config.toml
n_layer = 12
experts_per_token = 8
d_expert = 32
balance_bias = true
vocab_size = 8192
norm_eps = 1e-05
rope_base = 10000.0
qk_norm = false
init_std_up = 0.0365
optimizer = "adamw"
beta1 = 0.95
decay_shape = "pow"
seq_len = 512
doc_mask = true
train_tokens = 1624000000
Below are experts of layer 2 (counted from 0) of a mixture-of-experts language model. Rows are named router (the router's row for the expert), gate (a neuron's input weights, with its number), up (a neuron's input weights, with its number), down (a neuron's output weights, with its number) and show model dimensions 0-63. Each number is 128 + 24 x the weight over its row's rms, rounded and kept within 0 to 255.
Before each expert's rows: "comes after" lists some tokens at least twice as common just before its tokens as in all text; "raises" lists some tokens whose logits its average output raises strongly, later layers aside. This comes from a sample of Wikipedia text that the model never trained on. Tokens count by the router's weight.

# expert 124
comes after: " ", " the", " (", " there", " Apps", " held"
raises: " soon", " short", " May"
router [ 88 145 110 171 131 165 100 132 184 154 172 126 140 153 157 150 130 116 140 111 156  98  97  97  90 141 132 128 138 153 135 136 118 112 117 131  83 139 115 137 161 126 144  92  95 111 136 100 112  91 106 159 175 131 140 107 129 117 150 157 126 151 123 124]
gate0 [147 109  94 166 164 112 148 182 109 109 124 127 108 124 101 111 154 145 118 105 154 162 134 128 115 105  87 119 136 121 141  70 134 133 152  76 108 155 137 116 130 119 117 134 120  95 176 149 106 156 134 200 110 152 120 137 118 138 110 104  97 131 115  91]
up0 [123 135 110  64  99 152 110 111 135 146 154 135 133 131 167 150 103 111 119 165  86 106 124 124 143 156 143 130 130 144 130 158 145 112  77 182 118  98  99 145 115 112 133  84 128 146 100 115 123 106  98  81 145 114 130  89 101 126 160 151 116 152 119 142]
down0 [ 98 142 145 154 125 112 100 154 149  81 131 141 155 134 122 149 115 168 178 112 169 180 148 107 133 120 148  96  96 117 156 140 170  85  76 118 170 124 132 203 106 120 122 131  92 130 147  95  95 126 148 152 130  86 123 104  75 147 154 103 137 120 119 102]
gate1 [130 138 142 140 128 130 122 179 136 152 122  98 106 141 129 139 163 139 104 126 141 127 122 153 146 179 138 125 163 162 127 122  89  65 130 137 145 126 175 125 116 123 107 141  93 115 125  98 125 112  97 140 114 152 110 104 157 168 151 137 158 169 140 125]
up1 [141 155 180  97 140 107 137 155 151 102 152 132 124 184  94 108  92 154 108  81 115 125 166 110 125 136 102  91 113 100 114  86 138 126 125 109 138 108 100 127 108 144 100 120 108 167 161 141 142 124 119 156 136 146 110  92 157 117 122 131 120 137 110 142]
down1 [111 152 114  96 135 107 129 161 168 133 146 102 122 161 113 121 114 102 162 111  75 136 147 113  88 132 128 143 104 142 123 169 128 169 132 121 138 137  95 115 160 136 153 137  85 153 158 148  94 151 126 150 148 163 133 117 156 157 105 133 117 137 149 121]
gate2 [ 84 119 158 178  94 110 113 125 138 167 162 182 140 159 161 131 149 124 147  76 141 136 138 184 138 157 116 115 101 117 146 130 124 119 149  81 128 120 165  80 110 131 133  91 124 138  98 118 133 102 127  88 120 148  77 121 146 124  81 108  88 115 118 120]
up2 [169 148  98  70 161 143 138 145 112  87  93  66 104 106 107 131 109 133 118 174 103 110 116  80 109 118 143 140 150 140 107 125 124 136  99 170 120 128  93 175 147 122 127 149 117 109 150 138 114 149 120 165 119 104 171 143  96 142 177 140 168 147 133 127]
down2 [133 126  90 153  75 161 118 108 163 116 141 120 123 185 105 113 139 113 119 147 152 162 139 105  95 121 137 176 159 157 153 151 118 121 138  95 100 162 125 125 114 130 154 124 122 128 125 130 154 148 148 132  97 157 101 143  96 126 147 143 108 134 143 182]
gate3 [101 132 159 132 131 142 128  95 145  88 113 169 172 136 121 102 117 135 138  75 181 148 105 154 138 153 156 114 125 109 153 147 122 173 102  87  94 124 198 126 106 127 145 145 141 125 118 133 152 195 140 101 125 132 176 147 125  69  83 162  93 132 147 142]
up3 [138 157 138 117 166 160  96  89 133  82 133 140 140 152 125 149 107 170 149 131 166 183  68 140 115 111 146 133 154 125 109  95 146 163 100 101  91 115 159 118 147  82  98 138 114 136 133 102 123 169 145 119 104 124 145 154 121 122 122 141 115 120 127 117]
down3 [133 129 140 125  98  72 120 131 148 157 136 173  88  95 160 145 123 115 120 148 144 126 121 135  99 130 104 115 118 170 141 133 169  63 115 125 108 127  88  87 159 101 102 139 106 111 111 106 134 169 161 164 131 123 126 148 137  87 141 178 137 103 114 116]
gate4 [120 143 101 105 182 129 103 132 121 136 120 113  73 121 148 170 127 108 136 139 135 109  82 111 138 155 137 107 169 154 150 107  84  76 134 154 130 115 104 105 151 121  88 107  68  63 126 122  94 133 111 144 144 147 116 144 146 145 139 155 140 162 148 122]
up4 [ 86 145 122 124 140  95 108 124 142 135  88 108  99 123 117 142 114 126 159 124 166 157  87 132 151 103 153 128 144 127 144 142  96  83 130 133 137  96 155  95 148 106  88 158 103  69 135 121 135 141 163 101 120 144 101 151 179 115 123 126 131 110 151 148]
down4 [106 105 137 136 148 178 134 162  92 129  85 106 134 126 127 149 176 151 138 115 158 111 122 101 139 122  85 126 128 114 124 134 139 129 152 144 146 100 153 153 118 106 139 103 131 117 136 113 141 102 145 117 137 133 146 111 172 112 151 140 143 122 183 118]
gate5 [158 116 156 129 127 155 138 139 105 117 169 145 138  92 160 158  94 147 116 152 143 127 133 123 125 121 142 121 153 136 126 106 141 149 134 143 116  98 130 129 139 120  99 104 126 126 203 101 144  92  90 137 146 143 131 112 102 135 156 144  75 149 130 110]
up5 [101 125  79 108 131 116 118 144 184  94 136 127 104 125 106 125 114  40 130 146 117 138 137 134  95 180 146 133 113  96 125 133 112 113  67 102 174 166 126 155 125 136 127 156  99 120  57 154 102 156 154 141  83 105 138 138 138 122 123 142 179 106 115 154]
down5 [152 131 185 104  93  95 154 171 103 136 108 131 115 142 115 149  96 119 120 130  89 133 151 143 141  93 167 156 141 183 149 145 117 105 126 129 123 133  77 135 128 139 149 121 112 145 137 137 109 109 150 130  77 162 134 152 103 129 138 155 128 120  92 122]
gate6 [121  85 117 116 132 188 145 136  95 166 125 112 140  89 149 127  89 137 156 105 157  97 111 114 118 152 122 135 120 111 127 121 114 116 142 187 163 128 140 121 124 127 128 166  83 141 140 144  97 156 114 107 145  60  96 157 129 124 109  80 103 119 138 117]
up6 [150 174 129 118 124  72 101 126 157  98 123 138 115 162 115 139 165 112 102 164  93 155 142 129 142 100 142 121 132 153 133 132 125 145 124  77  92 133 104 139 128 128 138  83 155 126 122 109 135 100 130 153 110 186 145 100 104 134 152 174 145 134 118 129]
down6 [142 120 119 130 131  93 120 141  90 104 132 127 178  91 138 128  84 116 115 119 182 113 116  87 129 175 134 170 132 101 110 169 102 129 151 116  99 107 133 102 121 105 148 121 109 109 115 122  56 123 120 142 161 128 140 154 109 140 118 109 123 169 134 158]
gate7 [115 142 170  87 108 111 146 132 101 147 150 125 142 162  88 172 136 100 134 160 106 149 143  92 131 121 152 134 169  89 125 134 147  91 154 141 121 153 119  92 143  94 126 161 144 110 142 116 129 117 159 137  81 117 203 129 122 148 147 100 125 107 141 118]
up7 [144 121  83 164 150 151 112 125 149 123 115 122 107 102 173  99 123 144 120 106 154 105 107 158 132 140 106 115  90 177 132 120 107 176  97 114 134 107 122 166 113 162 124 104 100 128 110 131 116 123  92 120 183 142  51 121 138 107 112 158 123 158 131 127]
down7 [115 121 159 130 153 120 134  95 101 127  92  88 150 109  71 162 106  94 106 131 108 139 133 146 144 110 101 150 123 150 152 131 181 132 141 115 139 130 145  99 163 124 116 155 140 113  84 117 144 139 109 122 134 160 188 124  96 129 120 126 107 158 119 157]
gate8 [136  83 119 160 147 103 171 134 100 153 116  95 135 113 131 143 150 113  90 128 131 137  91 122 120 115 141 155 172 153 125 102 125 123 166 131  72  98 107 148 101 139  73  91 131 138 124  70 142 147 134 108 115 208 106 133 137 157 124 124 130 119 167 105]
up8 [106 159 127 108 109 156  88 130 175 123 147 164 109 125 144 129  90 152 143 139 120 116 130 142 132 150 119 121  98 133 143 152 140 134  88 110 179 152 134 107 147 116 146 171 115 114 125 165 109 109 117 156 145  53 137 121 119 109 158 141 116 155  99 138]
down8 [ 90 122 120 168  72 131 152 138 143 113  83 116 113 143 160  87 138 124 152 100  78 164 115 123 152 114 123 140 153 132 146 114 159 111 121 119 104 136 119 161 128 116  64 120 111 148 117 173 136 132  98 165 147 141 110 125 171 113 129 117 147 105 138 123]
gate9 [158 117 125  70 118 101 104 126 148 129 122 137 132  84 135 156 103 126 120 137 104 150 138 122 135 149 106 161 158 159 141 143 141 129  78 141 143 121 132 112  89 101 126 144 103 155 117 136 141 119 121 111  91 151 146 115 100 102  91 157 105 145 142 131]
up9 [ 87 120  99 207 148 153 178 140 111 123 141 104 106 157 106 117 146 115 138 141 136  95 119 129 107 136 152 101 117  98 138 117 111 114 178 135 119 136 129 136 141 162 114 121 154  87 158  95 107 104 108 156 145 119 120 163 154 136 167  89 160 124 122 116]
down9 [ 77 174 114 126 123 122 128 136 104  95 122 123 105 148 105 123 134 131 119 151 155 103  91 113  90 126 125 174 160 130 144  63  97 168  92 175 130 105 128 114 170  62 117 172 154 104 144 112 129 113 126 153 122 121 122 138 130  94  66 120 171 132 177 101]
gate10 [111 176 108  94 119 112 120 126 129 102 115 132  75  76  83  99 111 148 134 101 115 121 182 135 123 124 132 149 111 153 163 150 126 125 104 154 150 151 146 141 145 112 124  74 156 128 156 146 151 133 130 127 135 118 117 131  93 102 138 139 139 124 118 150]
up10 [132 162 104 107 141 118 112 106 151 106 105 128  74  74 107  88 135 136 134 114 136 132 153 152 120 120 122 131  96 184 156 133 112 159 102 105 151 169 123 179 135 104 109  81 158 132 142 121 141 172 122 118 161 125 137 122 130 134 109 155 128 130 133 129]
down10 [123 184  93 124 109 121 109 124  82 176 152 149 121 128 140 113 143 208 134 130 151  99 107  83 132 116 134 121 122 124 138 139 113 108 101 161 173  87 139 151 103 132 138  75 148 124 141 141 100 119 119 110  80 112  94 159 114 115 159  99 131 131 112 120]

# expert 37
comes after: "\n", " (", " non", "/", " \"", " re"
raises: " |", " Majority", " Title"
router [ 88 149  97 154 169 173 101 143 161 144 152 139 106 141 144 147 115 108 108 139 121  91  99 100  98 127 119  89 148 131 114  98  82 122 137 116 114 156 135 129 138 157 115 109  73 115 131  79 105 116 109 138 167 122 126  82 118 139 160 126 138 152 126 105]
gate0 [128 112  90 142 161 135 115 127 136 131 121 126 100 106 124 139 118 119 155 103  92 118  75 106 153 158 120 146 157 147 168 121 141 120 156 148 106 135  96 107 147 134 110 125 106  96 170 158 100  76 136 132 150 149 137 177 165 155  74 135 126 165 130 110]
up0 [104 143 137 170 150 135 132 108 137 111 131 144 131  74 146  55 139 141  94 129  99 107 120 132 129  97 170 155 125 119  99 154 124 146 158 152 141 148 120 108 142 149 104 115 112 138 151 148 128 163 132 116 139 102 149 110 120 166 126 135  99 142 129 109]
down0 [137 111 130 123 126  91 140 111 115 173  69 153 142 117 109  99 107  98 129 140 143  96 124 154  96 105  86 119 157 131 126 140 131 148 147 150 142 136 120 150 148 105 122 126 138 196 104 115 135 109  97 145 127 109 103 146 102 147  93 147  97 123 162 138]
gate1 [151 146 130 142 145 122 122 109 110  91 133 110 135 124 167 126 149 153 120 144  85 113 140 120  96 130 140 159 107 137 163 115 158 149 131 102 127 129 127 127 127 118 120 146  98 151 125 114 123 129 107 133 127 110 134  83 150 131 162 166 112 153 172 157]
up1 [122 113 120 115 120 135 133 143 147 148 127 131 122 118 101 140 105  99 132  89 177 139 114 127 158 130 117  88 153 114  96 158 102 101 132 181 122 130 122 119 125 125 143 108 163 107 121 145 157 131 130 122 131 150 108 175 132 142  86  95 133 114  91 110]
down1 [139 138  29 120 102 117 169 169  94 138 135 132 142 191 129  98 100 112 135 118 102 151 166 134 101 166  90 116 103 159 159 113 125 128 110 110 121  99  87 163 116 131 138 159 127 109 126  68  96 121 181 120 130 102 128 115  83 111 107 149 136 153 123 163]
gate2 [146 122 106  94 140 161 109 137 134 135 178 154 135 119 134 169 110  90 142 132 123  87 122 140 110 173 131 135 135 175 141 126 151 107 102 151 100 146  82 145 149 117 130 102 112 110 121 128 104 107 103 152 119 150 131 116 125 125 130 168 111 167 134 113]
up2 [144 130 117 150  88 124 139 145 111 130 113  98  94 113 131 128 136 172 137  86 107 143  97 106 154 121 122 110 142 115 153 155 108 153 139 124 123 134 158  88 109 140 109 110 166 115 144 128 124 155 158 132 162 132 122 147  86 147 122 102 133 120  96 121]
down2 [ 90 117 141 107 123 175 112 122 158  89 147 108 124 136 153 160 101 158 120 128 157  83 114 137  98 150 143 115 137 104 145 141 143 172 113 118 108 115  97 105  96  95 171 150 123  96 156 151 152 147 128 151 153 176 124 156 109 133 124 103 183  85 105 106]
gate3 [129 140 105 115 103 139 149 115 107 107 121 143 109 141 126 100 111 135 141 135  98 139 178 111 162 154 164 114 100 127 106 102 106 113 183 167 150 155 132 121 120 106 128 139 166 126 137 107 120  99 111 158 120 114  83 152 123 141 102 133  79 145 155  95]
up3 [124 133  98 111  83 145 152 100  97 107 111 149 121 156 119  84  96 151 152 137 110 151 178 104 158 145 163 117 104 116 109 115  95 118 137 151 156 152 145 107 140 136 139 152 172 121 137 100 118 108 136 141 112 110  86 170 110 130 102 117  99 131 149  96]
down3 [134 120 101 165 125 149 160 150 130 110 146 155 194 134 119 154  96 159 124 133 144 111 152 113 148 136  67 180 134 106  97 120 111 134 128 193 136 109 116 138 129 125 113 144  92 151 159 137 117 183 138 176 114  80 126 106 105 142 107 103 166 123 101 109]
gate4 [144  16 150 163 145 123  95  91 200 157 152 109 146  92 107 121 171 141 130 123 113 186 111 166 162 112 117  89 105 139 133 138  87 159 131  84 120 114 142 155 147 126 113 123 118 134  99 151 182 129 136 141 150 119 128 146  88 115 113 139 114 112 117  93]
up4 [104 226 108  93 111 136 166 157  50  99 102 153 112 161 143 132  77 120 130 122 132  83 139  92 109 143 143 189 150 104 127 131 180  89 132 166 143 140 121 105  93 131 154 148 147 132 155 122  83 136 123 114 101 131 129 118 181 135 139 110 139 140 136 166]
down4 [141  83 160 169 172 134  98  99 135 127 170  55 115  95  76 154 184 135 130 118 127 150 117 116 144  89 117 130 166 107 105 138  87 135  96 161 154 117 128 128 123  53 120 118 112 129 108 107 134 101 103 140 188 128 156 125  92 140 156 135 123 153 203 128]
gate5 [115 109 124 138 123 109 197 123 108  97 116 120 115 110 159 158 113 121 117 118 128 114 132 115 115 134 136 134 150 121 116 140 138 130 125 192 129 107  96 127 142 130 112 132 152 147 129  82 147 133  71  90 128 114  75  91 137 125 118 125 123 139 161 128]
up5 [111 127 143 137 128 108 219 131  97  97 119 124 122 105 153 147 106 135 101 126 126 129 142 113 115 137 138 168 139 123  98 139 138 132 118 215 126  98 101 119 133 129 113 144 136 146 132  98 142 131  80  79 136 116  79  87 131 124 120 114 125 129 152 139]
down5 [ 94 162 122  97 140  87 160 131 166 120 131 161 165 160 153  99 134 140 105  95 114 178 143 169 139 157 132 124 124 127 103 135 103 119 105 141 148 165 122 122 116 132 129 143 118  91 138 132 110 151 159 117 135  93 160 139  81 149 157 103 135 145  78  96]
gate6 [118 126  87 125 135 166 112 141 139 128 164 118 125 136 145 132 134 108 141 123  78 145 160 143 120 151 141 141 121 133 152 147 114 131 144 115 150 138  96 110 153 135 154 113  94 126 124 143 138 117  68 141 120 114 135 165  79  89 114 141 126 156 112 122]
up6 [145 135 128 124 113 144 128 135 125 101 126 106 129 154 104 122 148 142 137  87 121 149 160 148 143 105 120 147 110 127 148 171  94 115 166 107 144 153 151  92 169 146 157 135 158 123 134 117 162 140 104 128 108 128 113 178  63 103 110 111 151 118 106 146]
down6 [100 109 131 136 127 138 113 127  90 140 139 161  81 121 128 157 120 110 132 192 110 128 130 115 138  78 153 129 100 172 122  95 157 105 118 117 112 168 144 127 136 134 120 106 118 140  89 133 101 149 128 143 144 178 125 123 160  97 134 154 196 145 132  88]
gate7 [124 155 129 131 110 106 120 177 124 122 115 137 109 122 146 127  95 112 113 124 172 116 187 147 101 135 126 164 159 140 125 166 194 108 134 170 141 144 128 129 101 132 123 150 111 118 106  79 122 108 115 120 156 131 147 126 165 147 176 119 124 145 145 180]
up7 [ 84 139 137 121  86 117 142 100 127 142 111 152 174 138  96 106 131 173 139 154 136 124  81 183 136 118 111 142 147 138 139 190 106 126 165 114 122 122 140 144 130 143 123 123 118 134 138 160 111 102 142 131 149 105 154 107 147 113 161 106 112 124  90 130]
down7 [160 128 110 137 110 123 131 152 150 133 127 146 147 111 178 112  98 135 120 114 149 113 132 100 140 114 133 139  82 144  95 111 155 101 122 168 118 110 132 147 158 237 134 117 167 129 139 121 109  93 146  82 112 107 137 158 135 122 125 134 147 107 187 129]
gate8 [ 96 169 150 114 104 148 136 162 134 112 123 131  70 119 135  98 107 159 147  95 149 135 162 123 103 107 101 105 107 108 179  97 107 109 154 159 189 107 153 126 153  89 119 155 152 125 154  79 137 133 120 166 107 113 100 157  99 146 117 130 130 160 177 111]
up8 [182  83 107 138 156 115 118  99 124 143 166 105 188 153 119 165 156 107 122 174  99  90  94 139 152 142 170 145 121 140  84 143 146 136 127 101  71 153 102 152 101 156 143  90 103 114  96 157 116 126 116 100 145 158 176  93 166 104 156 138 115 119  92 144]
down8 [118 142 137 117 121 112 120 114 104 137 164 108  90 138 126 118 138 146 112 142 139 166  98 135 124 117 136 133  84 105 127 144  71 135 150 104 124 103 149 151 152 137 130 148 155 130 123 120 150  89 135 156 115 146 131 145 130 154 129  99 154 122 132 184]
gate9 [117 138 144 128 102 157 122 162  90 143 164 150 137 137 134 141 134 148  99  99 158 149 150 124 117 131 109 114  99 133 115 128  94 131 112 155 141 153 161 123 118 133 141 147 122  94 194  85 106 135 145 182 179 132  58 141  81  97 105 141 116 161 165 130]
up9 [101 141 155 128  90 154 132 156 101 147 166 144 140 139 144 128 135 161 101 115 170 153 154 133 113 112  92 131 101 128 105 130  97 145 110 133 136 149 174 130 129 149 129 141 134 103 192  86  99 161 152 176 184 124  79 119  87 105 105 124  96 135 150 126]
down9 [159 109  80 123 124  96 116 154 149 181 152 158 113 125 123 114 148 149 141 139 149 112 128 126 144 122 131 118 174 112 104 119 126 108 113 122 140 113 104 125 146  98 183 131 141 138 112 133 113 107 110 135 129 169 117 103 149 124 153 120  76 169 157 133]
gate10 [145 153 138 134 104 130 121 141 131 109 118  96  74 121 115 144 110 100  81  82 137 143 154 105 135 142 155 115  90 122 136 139  97  86 157 147 149 118 126 110 110 121 127 120 152 132 162 110  79 136 113 143 111 152 105 148 180 155 135 115 151 133 133 160]
up10 [130 137 138 142 109 133 150 154 131 111 113 110  72 122  88 154 105 102 112 106  98 118 150  88 145 121 152 142 129 121 112  99 111  88 158 148 125  92 156 108  85 144 112 152 146 146 171 123  77 123 110 120 126 171 111 145 201 146 133 104 165 119 111 158]
down10 [126 169 169 136 165 130 168 123 146 154 135  67 114 157 156 140 125 104 126 162 134 155 147 176  97 156 131 127 174  73 135 124 117 163 106 105 132 127 104 105 125  45 137 108 124 133 123 153 171 129 118 117 132 134 124  78 124 129 120 141 102 137 111 116]

# expert 34
comes after: " |", " C", ";", "–", "3", "|"
raises: " centuries", "sea", "ean", " Islands"
router [110 159  86 116 142 158 119 142 143 115 115 158 122 119 134 171  75 122 118 143 142  94 130 105  80 169 150 104 133 161 139 117 101 123  87 159 115 137 124 172 117 127 113 114 104  68 137 143  76 110 105 121 169 153 168 103 114 132 168 129 124 164 144  97]
gate0 [162 155 145 100  97 138 117 165 139 109 124  97 119  95 135 156 153 121 115  95 120 142 101 102 114 127 123 124 139  88 140 168 116 115 138 157 147 112 110 132 118 139  80 133 133 155 118 163 132 157 141 138 177 155  99 119 116  88 113 130 149 142 157 133]
up0 [130  95 128 162 182 128 109  91 126 139 130 135 110 154 111  93 114 101 151 160 150 100 113 143 171 143 102 121 149 149 110  87 129 133 124 104  97 132  99 130 138  98 133 113  84 106 135 103 124  93 100 159  88 134 166  96 152 174 165 165 109 139 129 138]
down0 [126 152 118 160 121 113 102 131 105 106 126 120  77 122 123 138 138 128 143 147 183 119 100 106 137 145 152 114 173 166 152 120 144 141 137 153 113 123 131  98 114 131 136 147 116 167 128 134  97  76 129 110 132 128 110  87 117 147 120 132 124 135 147 119]
gate1 [176 101 144  70 144 121 129  98 139 126 111 143 143 123 110 117 122 146 122 140 119 111 145 108 122 122 148 117 100 129 130 138 147 148  97 165 172 114 143 182 122 133 125 137 100 153 118 168 138 133 131 112  86 121 118 150 147  92 123 136 177 127 121 131]
up1 [ 74 170 105 164 128 145 117 146 128 142 157 137 122 138 132 157 127 102 148 118 149 144 121 134 135 136 107 104 173 122 146 106 109 116 135 124  82 125 121  80 156 143 120 119 154 116 136 108 112 131 117 134 179 102 132 141 114 143 145 100  98 144 115 154]
down1 [135 163 139 129 142 143 120 142  84 111 117 123  69 114 178 157 108 118 101 129 136  92  96 110 117 143 189 172 102 118 149  96 109 110 144 140 142 137 113 112 157  97  74 113 116 144 133 135 126 174 124 144  93 130 142 139 110 162  78 127 158 170 133 129]
gate2 [167 108 132 101  93 172 122 124  97  63 102 134 104 119 121 126 152 131 131 123 119 138 130 127 122 163 119 123 174 113 118 133 147 103 136 110 120 122 119 128 168 113 118 146 101 179 134 126 163  74 113 144 130 117 139 133 128 171  97  75 143 145 153 137]
up2 [ 96 161 122 181 156 118 128 160 155 169 170 137 121 162 143 130 108 106 119 124 149 102 100 147 117 120  94 132  82 146 103 122 112 102 137  91 114 137 127 131 107 133 156  90 116 107 151 104 100 116  91 113 117 131 112 129 123 112 157 193 105 146 132  98]
down2 [142 116 131 123 103 100 139 101 148 193 165 137 137  94 129 145 113  74  92 114 140 144 143 116 134 139 167 159  96 116 138  84 123 120 169 139  91 167  93 118  97 149 102 134 122 102 117 147 140 119 121 162 107 124 125 142 158 128 181 131 122 108 126 144]
gate3 [119 148 137 117 148 133 123 168 153 140 106 132 112 120 110 102 162 141 150 137 139 118 109 131  97  97  93 149 131 150 148 141 101  94 144 158 123 112 121 158 114 129  92 113 108 127 147 114 147 139  77 153 143 148 146 103 121 146 123 144 156 155 108  94]
up3 [170 110 113 154 167 150 110 124 121 145 180 165 109 147 146 161  70  97 104 115 118 109 102 158 149 175 145 144 118 125 114 100 160 138 126  98 100 153  99 112 140 104 150 108 104 124 133 100 111  97 104 132 139 105  97 122 129 125 169 151  82 145 125 120]
down3 [120 108 119 132 122 111 136 125 119 150 152 118 159 131  87 130 166 136 119  97 133 155 149 110 130 112  70 112 120  97  65 153 136 110 158 133  87 117 162 141 120 144 155 116 115 145 110 153 135  95 135 134 149  82 158 146 149  79 136 160 113 121 133 125]
gate4 [173 108 103 110 126 106 144 161 145  80 100 160 114 105 132 105  71 116 108 179  57  91 165  86 161  93 159 132 143 133 157  90 161 111 134 114 102 158 127 103 120 146 166 139 123 102 151 107 148  91 148 104 102 100 161 117 139 159 113 134 109 120  87 132]
up4 [ 83 150 126 143 125 149 109 129 124 176 162 110 123 150 145 150 168 141 143  87 185 164  95 180 102 172 105 133  86 126 104 166  95 127 104 143 157  86 119 157 145  97  97 114 125 157 112 129 106 157  93 151 138 144  87 129 122 110 144 111 133 138 164 106]
down4 [100 184 127 124 164 113 138 103 125 128 146 144 110 114 120 142  99 110 128 122 139 105 126 145 139 182 119 120  82 125 130 173 101 168 140 159 137 136 186  97 145  66 142 122 112 125 119 119 115 136 139 141  94 122 135 110  99 179  94 145 141 115  80 126]
gate5 [186 126 115 134 112 134  99 136 143 148 127 144  92 124 130 187 135 120  92 143 132 131 111 143 150 155 125 156 104 122 147  90 175 113 159  99 124 130 140 109 152  92 101 136  96  79 148 123 153  98 140 117 150 152 100  87 160 132 154 135 104 148 150  98]
up5 [140 130 132 105  88  92 126 109 113 136 115 135 117 113 108 162 134 131 107 122 142 132 132 136 154 140 140 153 112 111 166 110 171 121 152 103 119 105 155 110 136 127 121 154 133  84 133 148 149 123 150  94 124 119  91  98 145 134 109  91  86 103 127 109]
down5 [158 109 138 114 142 141 112 125  86 145 145 136 148 134 110 103 145 122 113 136 111 124 133 124 140 113 112 182  99 108  73 145 122  91 124 150 165 100 142  81 163 125 137 126 100 136 112 124 111 108 145 117  79 116 108 148 126 131 130  91  85 128 143 151]
gate6 [129 116 109 145 141 196  89 137 132 164 140 114 117 118 133 166 147 114 129 119 136 133 114 110 112 129 110  76 125 103 153 145 115 118  83 143 133 140 146 138 161 110 130 125 118  36 158 113 113 129  97 131 125 126 137 146 147 171 170 146 144 152 110 143]
up6 [140 135 121 124 129  89  92 116 145  97 154 107 113 134 133 126 118  98 105 125 157 157  98 161 133 108 134  86 132 131  93 110 113 141  94 148 111 159 138 149 111 131 136 116  98  97 145 123 117 132 129 131 145 140 106 109 135 142  94 112  80 117 144 131]
down6 [207 124 155 142 107 141 148 125 134 130 131 183  93 123 115 109 106 121 101 107 142 157 127 131  86 100  85 159 122 106 132 108 170 110 108  97 116  90 152 104 152 185 151 109 148 116 109 110 168 108 113 150 150 101 136 118 154 120 158 119 130 151 127 150]
gate7 [151 100  67 103 103 111 145 163 152 118 110 145 130  96 141 128 110 140 124 166 129 165 137 136 129  82 157 160 102 129  86 139 118 124  91 110 110 124 110 139 124 110 115 128 103  96 108 162 160 132 130 130 124 136 133 114 124 123 138 119 171 140 134  85]
up7 [111 111  79 105  88 117 156 125 140  99 103 171 167 102 145 119  97 146 119 147 132 160 149 140 129  97 161 130 107  90 106 146 125 148  98 130 138 147 130 127 103 130 150 157 137 104 128 168 159 168 135 128 148 104 151 132 128 120 116 115 152 120 129 106]
down7 [166 147 130  94 117 109 134 172 167 174 140 152 149 115 186 142 125 177 120  98 125 124 102 125 178 145 130 132 132 159 120 163 141  97 122 144 133 149 147 135 146 127 130 146  83 125 105 135 127 100 114 112 111 173 156 144  82 136 125 102  86 172 107 127]
gate8 [128 130 106 151 179 126  76  90 103 122 134 105 150 122 121 147 111  66 105 115 148 149 140  82 112 105 156 106 165 127 114 159 136 110 143 133 110 133 111 169 126 141 118 145 141 110 139 104  80 110 142 120 131 128 148 136 188  92 161 148 103 134 120 161]
up8 [105 150 133 150 185 116  99  81 124 133 124 110 171 129 120 132  94 108 109 115 141 134 163  86 112 123 153 126 150 134 101 142 147 122 146 133 112 121 114 153 153 146 128 132 149  97 133 128  98 126 146 108 124  97 160 125 171  98 153 136  98 108 118 162]
down8 [123 123  76 129 136 131 143 136 136 152 142 149 150 178 136 126 115 153 139  80 141 152 104 140 109 130 121 126 134 120 148 152 131 120 188 146  93 127 165 115 122  89 137 144 104 151 101 109 137 143 139  91 135 178 121  77 171 105 131 140 138  97 136 136]
gate9 [130 153 111 103 146 150 120 141 126 130  93 107 117 135 140 164 125 132 160 143 147 137 132 116 155 132 164 140 160 125 121 134 125  96 129 132  95 122 121 121  96 123 145  81 129 158 128 120 160  93 113 130 113 134 119 110 163 163 121 157 146 124 115  82]
up9 [129 122 124 177 147 145 100 170 141 175 183 149 109 175 171 108 116  92 100 114 134 106 104 131  99 168  68 135 126 143 104 102 120 111 134 104 120 160 130 108 175 119 106  95  80  97 144 103 112 143  98 147 136 119 117 108  82 128 168 141 100 155 139 119]
down9 [161 125 129 127  98 100 137 109 154 121 135 119 138 121 126 121 160 178 157 118 159 135 165 163 167  71 115 120 134 120 126  93 132 120 153 151 118 132 136 150 134 157 126 157 130 135 113 137 156  99 122 144 155 167 123 139 128 104 123 135 132 110 180 131]
gate10 [105 144 144 144 148 106 113 163  80 123  89  99 129 109 103 129 165 123  93 148 118 130 158 134 104  89 103 159 108 173 119 117  88 137 138  96 123  74 102 110  88 152 135 137 137 104 124 134 130 102 135 132 131 153 146 100 134  84 173 162 111 119 124 150]
up10 [139 117 176 159 147 127  67 117 125 103 128 160 111 113 111 114 102 111 112 116  98 185 149 131  87 113 117 171  96 107 122 101 102 117 117 140 120  88 114 177 101  94 128 157 123 150 135  97 128 115 129 104 137 119 131 158 133 128 176 141 122 131 118 142]
down10 [135 122 135 123 151 175 167 137 142 107 161  98 150 163 153  99 129 140 131 131 142 108 147 110 114 144 134 173 140 144 164 108 169 131 140 137 135 141 125  98 140 119 144  82 120 133 138 159 136 149 144 114 139 144 140 154 129 111 136 172 104 117 126 104]